From a checkpoint of a small mixture-of-experts model trained on Wikipedia.
Size: 9 layers, 38.2M parameters.
Below are experts of layer 3 (counted from 0) of a mixture-of-experts language model. Rows are named router (the router's row for the expert), up (a neuron's input weights, with its number), down (a neuron's output weights, with its number) and show model dimensions 0-223. Each number is 200 + 20 x the weight over its row's rms, rounded and kept within 0 to 999.
Before each expert's rows: a language model's description of what the expert responds to; "mostly gets" lists some tokens that are sent to it at least half of the time. This comes from a sample of Wikipedia text that the model never trained on.

# expert 13
What it handles: Initial capital letters. A lone capital letter starting a name right after of, and, by, a comma or table bar, as in of Chad, of Katniss, and Harding's.
mostly gets: ", S", ", N", ", M", ", P", ", K", ", H"
router,215,239,165,215,245,168,163,186,244,186,183,219,192,185,185,213,202,201,215,172,193,170,199,210,175,223,196,215,189,218,185,218,212,210,172,185,224,196,206,213,216,229,220,237,158,240,206,175,222,210,192,171,165,181,216,206,183,226,195,223,182,233,181,208,224,195,199,179,174,165,224,202,221,208,227,165,199,190,217,176,226,197,177,185,212,155,222,212,225,208,193,199,184,194,205,199,205,229,188,184,164,197,204,201,217,211,187,164,233,207,178,215,187,212,150,198,230,212,220,207,204,219,188,211,199,222,178,197,194,211,176,238,177,215,226,194,199,221,187,225,205,205,195,227,188,186,195,194,195,174,227,184,214,197,156,206,201,185,234,205,203,198,187,221,229,181,191,229,194,175,193,198,197,171,193,189,196,196,195,199,186,212,200,232,172,195,194,222,230,192,205,235,183,189,216,188,210,183,181,213,201,204,187,208,151,208,185,162,170,215,190,185,222,228,188,206,179,214,200,207,173,228,204,239
up0,206,193,207,201,196,174,221,145,187,158,182,209,152,185,145,209,181,247,223,169,223,229,180,228,190,212,228,205,198,219,185,168,208,188,193,195,223,211,204,210,169,236,219,187,213,205,211,196,198,205,204,206,227,156,197,207,202,195,237,206,199,214,174,197,206,172,200,216,184,219,197,184,213,197,239,189,185,201,210,214,180,172,183,209,195,201,218,275,209,185,208,172,192,198,177,196,188,182,208,229,202,206,193,209,218,215,230,183,189,215,209,214,187,214,241,206,193,243,220,205,237,182,219,209,200,210,161,208,187,189,191,192,207,197,186,192,192,204,206,213,207,223,159,168,221,217,182,234,197,190,201,186,210,227,206,176,203,186,183,177,201,208,170,201,219,185,184,206,238,208,205,198,195,192,224,203,196,205,188,178,207,201,176,205,184,198,182,215,236,200,207,209,202,222,211,229,233,217,165,179,196,206,201,160,203,198,239,203,176,190,183,186,218,203,173,234,174,192,162,196,212,215,250,211
down0,201,173,183,218,186,226,171,226,201,187,212,163,196,185,205,212,199,182,221,198,202,180,230,192,171,193,231,217,242,206,205,249,203,222,231,213,221,188,230,189,209,179,231,198,222,193,173,212,227,200,187,199,255,184,200,184,189,236,183,218,199,187,183,174,195,169,198,177,201,191,187,230,230,155,211,231,229,176,182,213,199,197,222,181,148,212,191,219,202,211,193,206,194,219,229,168,207,204,207,196,168,210,191,193,187,184,138,219,225,179,178,178,193,205,231,238,210,176,206,194,217,231,205,215,183,219,214,198,219,184,224,188,226,211,198,162,200,189,196,166,209,190,178,235,214,202,188,182,195,220,163,208,206,170,220,207,198,207,224,214,209,194,216,209,205,187,178,204,203,264,203,185,182,210,186,204,186,199,196,203,217,218,214,192,207,194,180,174,193,158,211,243,190,204,190,190,215,201,168,162,190,201,182,181,198,222,204,209,190,197,199,192,179,203,186,230,211,203,195,187,218,171,202,165

# expert 8
What it handles: Foreign names, word starts. Word-initial pieces after a space, especially in foreign titles and personal names, such as en, der, und, S, reb, synd.
mostly gets: " reb", " synd", " arg", " et al.", " fil", " acqu"
router,218,209,174,219,200,162,218,204,246,190,185,191,192,192,188,216,204,215,230,197,195,163,192,204,182,196,237,224,192,204,209,252,216,174,192,167,216,207,203,198,191,212,201,230,161,230,217,177,233,230,189,203,144,188,229,185,153,216,226,213,181,200,205,200,199,208,220,183,209,148,225,204,225,201,218,191,179,198,222,194,241,200,192,229,181,190,207,217,196,224,173,208,177,183,213,191,223,222,179,190,180,238,216,192,188,237,201,173,209,216,189,197,172,219,194,205,212,228,187,196,221,208,202,209,217,201,174,174,191,214,208,205,173,219,214,201,199,195,178,230,217,229,194,242,183,158,159,196,184,176,217,208,203,195,175,218,216,193,203,215,200,185,209,255,183,173,195,218,195,182,196,190,178,166,199,191,168,225,187,183,236,215,198,204,183,204,176,218,246,181,222,208,221,191,215,184,215,200,170,217,195,201,164,188,213,191,222,181,203,174,188,197,227,212,185,206,207,186,198,203,197,212,234,214
up0,195,191,196,200,200,177,170,165,230,198,166,212,215,193,199,182,185,197,183,189,208,181,200,235,211,205,182,183,203,236,205,177,203,205,187,183,149,227,180,242,173,215,199,231,184,217,237,185,234,204,220,200,162,199,183,199,175,196,207,177,172,187,213,204,225,233,217,193,213,206,244,211,212,209,171,177,169,215,194,177,205,209,183,202,215,170,194,198,212,221,189,201,182,180,209,243,201,170,161,199,211,215,168,187,208,254,222,177,228,216,236,217,173,152,178,221,215,215,223,200,179,187,209,195,235,222,196,203,184,178,162,203,170,219,212,210,187,163,199,158,169,210,203,197,210,200,198,213,201,217,205,202,204,240,200,172,192,224,149,203,206,197,194,223,188,194,197,200,201,222,176,212,202,211,199,222,202,196,171,199,163,201,203,189,134,180,200,238,224,197,198,218,215,211,180,234,199,206,181,176,197,189,215,193,201,199,211,203,186,213,191,217,210,200,204,193,192,231,176,214,219,206,196,202
down0,199,214,181,202,205,209,197,237,212,212,195,219,226,196,193,178,195,214,228,182,169,212,232,220,215,188,168,176,184,210,195,206,206,202,197,187,223,189,161,210,205,189,147,190,190,172,190,222,198,213,180,206,170,212,171,197,171,182,228,199,207,159,190,208,172,185,196,202,195,184,221,188,211,187,193,205,185,191,208,177,178,193,217,178,192,181,158,202,167,203,197,264,160,194,196,222,208,195,225,160,178,169,218,176,203,202,170,228,213,185,254,165,182,199,193,189,177,192,237,207,188,208,165,182,217,248,221,203,182,205,170,210,194,182,193,193,197,214,192,204,258,190,235,243,193,195,208,177,215,196,217,195,223,179,201,194,213,215,202,173,193,216,221,231,193,208,186,210,202,192,183,200,193,206,180,197,215,193,199,193,181,210,225,181,215,218,250,180,207,221,222,231,212,205,221,203,204,202,218,182,185,214,216,200,228,209,182,170,218,251,208,217,203,198,207,162,185,242,213,210,195,198,187,184

# expert 58
What it handles: Accented names and scores. Pieces of accented Spanish, Portuguese and French names and digits in scores and tables, such as Ferroviá-ri-o, Saint-É-ti-enne, 2-1.
mostly gets: "ía", " Luis", " Santa", "ksand", "je", "ques"
router,210,213,164,194,190,205,211,182,221,179,175,209,211,209,199,177,169,212,206,207,192,192,178,194,180,222,242,206,160,222,213,219,219,193,174,196,210,224,204,192,192,232,224,185,228,222,214,193,223,186,208,175,192,164,226,233,184,211,185,215,189,192,201,194,230,206,210,213,211,181,231,202,190,201,195,169,210,217,230,170,204,198,206,182,200,184,191,221,201,216,184,183,190,173,199,193,194,207,217,182,177,221,219,195,200,241,233,153,206,173,193,207,163,215,202,197,224,221,182,202,175,180,193,200,195,204,167,184,192,216,196,236,160,198,187,206,203,198,192,233,196,210,208,207,201,167,201,226,189,202,218,193,208,184,190,167,190,151,204,215,190,195,215,240,215,159,210,239,185,204,212,177,190,204,171,166,214,202,178,194,203,186,213,242,180,156,188,245,224,176,187,182,189,205,205,162,233,169,184,197,187,211,198,184,210,218,221,213,217,202,213,200,233,238,228,226,197,220,174,197,175,185,251,238
up0,227,214,200,203,214,191,214,200,167,217,192,212,205,146,147,177,171,204,205,202,211,203,208,220,205,202,199,200,186,212,188,205,182,195,203,188,248,241,170,217,187,200,204,217,191,189,266,212,180,204,210,208,205,181,213,162,200,200,220,210,190,204,190,199,203,219,209,199,188,210,184,158,199,213,232,196,201,187,188,198,176,193,237,189,190,181,202,237,203,191,232,206,188,226,184,202,185,178,190,192,208,186,211,237,203,206,209,175,208,201,181,189,162,250,160,190,204,220,202,244,220,181,211,191,190,222,140,223,184,214,159,204,171,174,203,203,200,217,152,194,180,184,207,202,213,174,217,180,191,190,212,211,198,235,217,165,217,181,164,195,202,201,214,222,216,175,181,222,192,230,185,215,184,184,210,206,152,221,203,199,222,195,188,213,188,158,223,195,212,213,219,207,187,207,198,196,232,188,176,180,208,168,215,166,195,220,202,204,210,185,182,208,240,187,196,188,231,183,220,202,192,216,231,220
down0,235,181,189,195,198,185,205,207,227,251,183,158,212,226,190,195,185,199,161,187,178,169,226,191,194,197,207,203,228,196,263,220,189,168,166,223,217,179,209,194,184,188,189,189,145,189,236,193,234,208,191,219,178,210,175,200,221,184,210,182,180,215,180,237,186,201,198,231,187,219,182,189,176,213,218,195,233,202,189,211,187,232,171,179,210,212,174,192,196,208,195,185,181,209,222,223,203,199,218,203,195,207,197,193,169,191,181,227,195,224,188,156,189,251,170,212,187,172,201,187,200,204,206,197,205,151,204,195,180,222,202,202,192,155,204,179,191,171,175,187,194,195,228,202,216,206,201,205,199,218,195,221,217,191,193,180,224,212,197,205,230,211,181,232,216,184,216,227,218,181,175,218,189,178,179,215,191,217,205,184,237,190,221,180,196,173,230,196,186,191,198,201,224,188,218,209,227,203,179,168,175,212,235,222,210,202,208,206,199,196,198,242,210,194,199,198,233,165,232,211,218,208,178,239

# expert 39
What it handles: Name and -le fragments. Common first names like John, Robert, Charles, and pieces like le, el in cheer-le-ader, gam-ep-lay, Hather-le-igh.
mostly gets: " Robert", " Cole", " Charles", " John", "eno", "elo"
router,221,215,179,194,216,190,203,171,223,192,196,235,184,212,201,221,194,215,211,188,179,180,198,205,183,205,190,209,194,205,201,203,189,197,192,182,217,166,195,238,178,196,187,212,147,244,228,217,231,207,170,179,193,199,176,201,175,222,216,214,197,240,189,202,186,204,175,219,226,170,231,201,209,173,219,153,182,218,189,189,218,211,194,209,199,204,184,233,210,167,189,173,182,157,212,207,200,195,185,216,211,219,184,233,202,213,237,203,229,207,176,205,172,218,179,209,225,215,191,217,194,165,212,209,217,214,178,208,215,182,215,185,199,229,213,211,189,189,211,195,223,182,175,188,193,202,195,229,219,187,238,167,190,232,217,166,208,196,189,165,207,225,187,219,215,197,176,192,207,205,197,189,189,188,218,183,186,193,165,164,193,196,195,216,182,136,173,210,241,187,238,229,199,196,215,189,218,195,174,192,188,209,202,187,181,244,229,163,226,178,196,218,228,231,174,186,212,225,181,225,181,219,214,213
up0,212,241,194,215,193,186,193,237,218,170,181,215,224,181,199,213,192,196,253,178,197,185,206,216,199,191,201,221,210,217,202,206,214,197,182,193,209,199,181,212,214,215,211,233,177,194,223,197,215,177,211,184,192,203,233,176,199,205,223,197,195,214,179,222,184,209,201,189,206,205,203,200,201,189,227,219,195,192,209,194,214,213,195,203,166,203,203,204,200,195,208,232,186,177,178,217,243,176,215,209,191,196,215,211,216,195,222,213,167,174,202,222,206,216,163,208,159,218,203,232,237,208,192,196,200,205,180,168,177,199,228,191,201,220,219,218,237,203,209,199,168,219,188,207,165,162,158,207,190,183,197,218,193,226,195,213,233,170,185,204,215,223,184,169,240,210,197,179,221,210,170,184,211,145,205,173,189,216,202,188,251,198,224,204,175,178,155,209,177,176,234,183,198,212,210,212,197,224,168,185,180,233,180,149,235,220,207,214,216,200,227,200,238,208,188,174,170,229,170,211,187,227,225,200
down0,173,181,213,181,245,210,191,170,202,200,199,192,205,212,212,225,186,229,170,154,190,215,211,240,144,229,211,204,179,226,195,172,224,221,236,187,149,190,226,181,201,193,215,169,203,173,196,210,216,194,226,181,215,223,200,156,183,201,208,196,207,201,202,210,225,201,202,192,209,233,203,242,191,204,184,189,214,150,217,182,226,200,181,200,179,185,188,202,207,162,235,189,222,189,186,228,238,202,203,195,219,238,195,210,170,167,195,196,179,195,208,185,199,194,203,165,197,191,177,244,187,215,216,183,189,193,171,207,251,185,211,193,234,204,210,227,200,200,180,181,203,202,170,207,177,216,186,193,167,188,197,177,215,200,203,186,207,234,244,200,178,206,186,200,205,177,201,202,208,223,229,188,228,204,184,203,206,230,219,207,210,178,200,191,197,199,201,224,202,206,190,214,189,165,207,244,190,232,181,209,198,204,217,196,199,226,206,228,173,159,219,194,170,206,198,208,218,183,167,177,217,194,220,204